From a checkpoint of a small mixture-of-experts model trained on Wikipedia: vocabulary 8192.
Below are experts of layer 6 (counted from 0) of a mixture-of-experts language model. Rows are named router (the router's row for the expert) and show model dimensions 0-63. Each number is 128 + 24 x the weight over its row's rms, rounded and kept within 0 to 255.
After each expert's rows: "comes before" lists some tokens at least twice as common just after its tokens as in all text; "gets" lists some tokens that make up at least twice as much of what it gets as of all text. This comes from a sample of Wikipedia text that the model never trained on. Tokens count by the router's weight.

# expert 33
router [112 141 134 155 139 101 126  84 120 118 120 135 121 119 127 132 134 138 121 131 106 115 138 134 127 121  94 101 129 188 111 185 114 166 106  73 123 164 125 117 106 123 119 110 124 135  57 145  86 121 147 133 148 130 131 135 107 130 133 144  89  98  99 100]
comes before: " |", ",", " (", ")", "\n", ";"
gets: ")", "\"", "}", "'", "2", "1"

# expert 19
router [105 102 119 141 130 102  91 140 124 118  82 110 128 113 123 123  94 124 148 146  84 114 149 131 162 149 105 163 152 136 117 124  91 115 120  61 107 136 116 123 121 129 146 112 117 122 124  87 120 136 142 120 129 122 104 117 112 126 144 178 149 149  93 114]
comes before: " of", ",", ".", "s", " in", " and"
gets: "s", "er", "ation", " team", " film", "y"

# expert 16
router [165  83 123 121 160 130 120 132 128 130 137 121  88 129 109 193 164 145 126 181  99 163 137 132  96 125 128 129 120 108 116 119  85  98 118 130 129 145 127 132 146 101 112 150 114  89 138  91 126 106 140 143 149 109  81 130 144 117 116 139  98  83  85 120]
comes before: "|", " and", " the", " he", " a", " which"
gets: ",", " and", "  ", ";", " as", ":"

# expert 21
router [128 156 129 114 160 143 115 152 135 108 143 123 160  86 117 110  63 134 154 115 147  85 149 129 153 139 112 175 138 132 103 171 155 102 119 131 152  99 135 150 151 120 133 110 124 129  95  80 122  88 105 131 120 151 145 105 138 135 110 141 134 133 124 174]
comes before: "\n", "=", "  ", "\n\n", " 0", "-"
gets: " |", "=", "|", ")", " =", ";"

# expert 32
router [135  88 108 108 171 156 112 147 126 131 112 120  82 103 108 160 153 177 131 160 102 156 140 111  95 119 135 114 128 114 104  90  89 116  86 100 132 127 147 140 118 126 107 133 117 101 147  64 128  71 127 129 141  92  72 112 141 109 133 136  91  87 113 116]
comes before: "\n\n", " the", " The", " a", " he", " and"
gets: ",", ".", " and", " as", " that", " which"

# expert 14
router [129 168 154 136 128 126 106 139 115 105 149  78 112 100 120 140 119 152 184 131 120 127 148 117  99 133 132 168 105 123 115 137 178 124 150 146 146  83 150 125 111 122 148 131 121 121 115  99 169  99 103 138 121 139  74  94 139 123 111 126 147 139 114 110]
comes before: "\n", "  ", " 0", " 1", " 2", " —"
gets: " |", "|", ";", " New", " United", " South"

# expert 28
router [139 163 113 101 146 112 119 186 134 121 159 166 106  96 104 178 160 136 136 130 153 113 177 179  96 128 112 120 132 145 102 114  87  88  78 162 203 153  79 139 128 154  94 155 121  93 141 116 101 119 133 140 120  80 121 138 117 120 129 124 153  90 104 110]
comes before: " the", " a", " his", " its", " an", " their"
gets: " of", " in", " to", " for", " by", " on"

# expert 0
router [144 185 114 155 136 114 146 116 154 122 120 145 114  71 137 135 146 171 127 116 158 108 133 188  79 116 131 147  77 115  93 118 141 136 129 139 149 143 127 140 116  99 106 164 138 123 108 138 136 136  79 115 111 146 160  71  91 112 157 160  91 171 131 134]
comes before: " |", ";", ".", "%", "–", "0"
gets: " 0", " 1", "0", "–", "1", "2"

# expert 27
router [158 159 112 122  97  98 124 120 127 118 152 154 142  94 105 154 101 146 113 158 124 118 130 155 136 140 116 132  82 140 102 138 103 154 120  85 169 156 139 108 124 130  93 112 109 143 122 116 120 113 126  86  99 120  91 136  90 145 142 166  79 148  88 108]
comes before: " |", ".", ")", "–", ",", "°"
gets: " 1", "1", " 2", "0", "2", " 3"

# expert 2
router [153 150 130  96 166 140 103 188 132 107 120 154 159 145 141 133 107 126 118 154  86 127 123 199  95 133 102 156 127 109 104 160 126 170 135 140 105 112 174 135 124  80 105 145 151 128 130 146 101 140  87 125 129 127 140  76 118 110 117 192 116 112 109 137]
comes before: "=", "|", "\n", "-", ":", "The"
gets: "=", "\n\n", "\n", " =", "See", " career"

# expert 36
router [140  77 154 103 104 137 144 161 138 110 143 156 144 154  89 153  74 128 149 157 128 122 109 169 135 137 117 127 129 123 147 147 145 164 133 148 134 148 128 113 133 148 115 148 138 110  99 128 131 115 154 132 150 119 149 105 130 118 110 175 149 151 111 146]
comes before: "-", "|", "The", "In", " -", "  "
gets: "\n", "|", "-", "\n\n", "  ", " first"

# expert 12
router [129  86 139 147 154 135 104 152 129 117 139  73 103 113 112 146  72 162 176 118 106 120 137 132 123 130 139 150 129 145 108 105 152 117 122 118 100 137 157  99 142  87 100 154 137 128 140 126 115 115 164 110 140 131 145 143  80 104 160 201 102 135  62  93]
comes before: " of", " was", ".", ",", " is", " in"
gets: "s", " it", " he", " It", " which", " He"

# expert 24
router [107 126  77 140 131 131  83 170 126 123 134 120 101 109 109 101  85 123 145 127  84 133 128 137 164 131 121 129 146 156 129 136 112 126 116  90 125 138 141 158 107 110 123 147 146 145 121 102 101 126 126 100 153  80 136 124  82 149 159 196  89 131  84 103]
comes before: ".", ",", " of", " and", " in", " to"
gets: "s", "es", " time", " years", ")", "ly"

# expert 30
router [140 149 131 119 118 137 147 118 174 114 122 104  87 101 147 172 104 142 128 153 120 115 148 140 118 130 116  93 131 155 102 118 120  72  97 114 154 158 115 138 129 133 118 200 143  88 107 104  94  83 117 101 118 129  93 127 149 148  98 114 144 117 136  92]
comes before: " the", " a", " to", " in", " by", " on"
gets: " was", " is", "ed", " to", " were", " for"

# expert 22
router [113 128  95 140 146  97 127 137 166 115 137 107 113 110 135 119 106 143 124 139 108 142 126 155  96 123 112 146  86 101 107 114 165 117 104 151 174 143  91 161 131 114 143 194 122 110 140 132 143 162 105 116 114 153 145  96 135 124 144 116 134 170 121 124]
comes before: " |", "|", "–", ";", ":", "/"
gets: "  ", " 0", " 1", " 2", " 3", " —"

# expert 9
router [121 115 159 134 126 147 140 118 138 126 131 121 103 142 131 200  91 173 116 134 114 112 145 179  89 130 102  70 137 146 123 141 132  80  91 142 174 148  88 143  85 147 129 186 115 129 120 148  88  88 102 108 107 108 119 133 132 153 108 129 112  88 128  99]
comes before: " the", " a", " be", " to", " his", " not"
gets: " to", " of", " for", " on", " in", " is"

# expert 3
router [145 132 148 120 145 135 150 105 128  75 136  90 109  76 123 142 174 165 118 144 119 140 101 106 158 130 118 139 148 172 105 116  84 113 131 126 159 100 104 137  91 117 134 140 124  89 123  91 151 110 103  98 132  93 144 145 116 106 115 140 109 100 130 115]
comes before: "\n\n", "=", " The", " He", "The", " In"
gets: ".", "\n\n", "=", " =", " John", "\""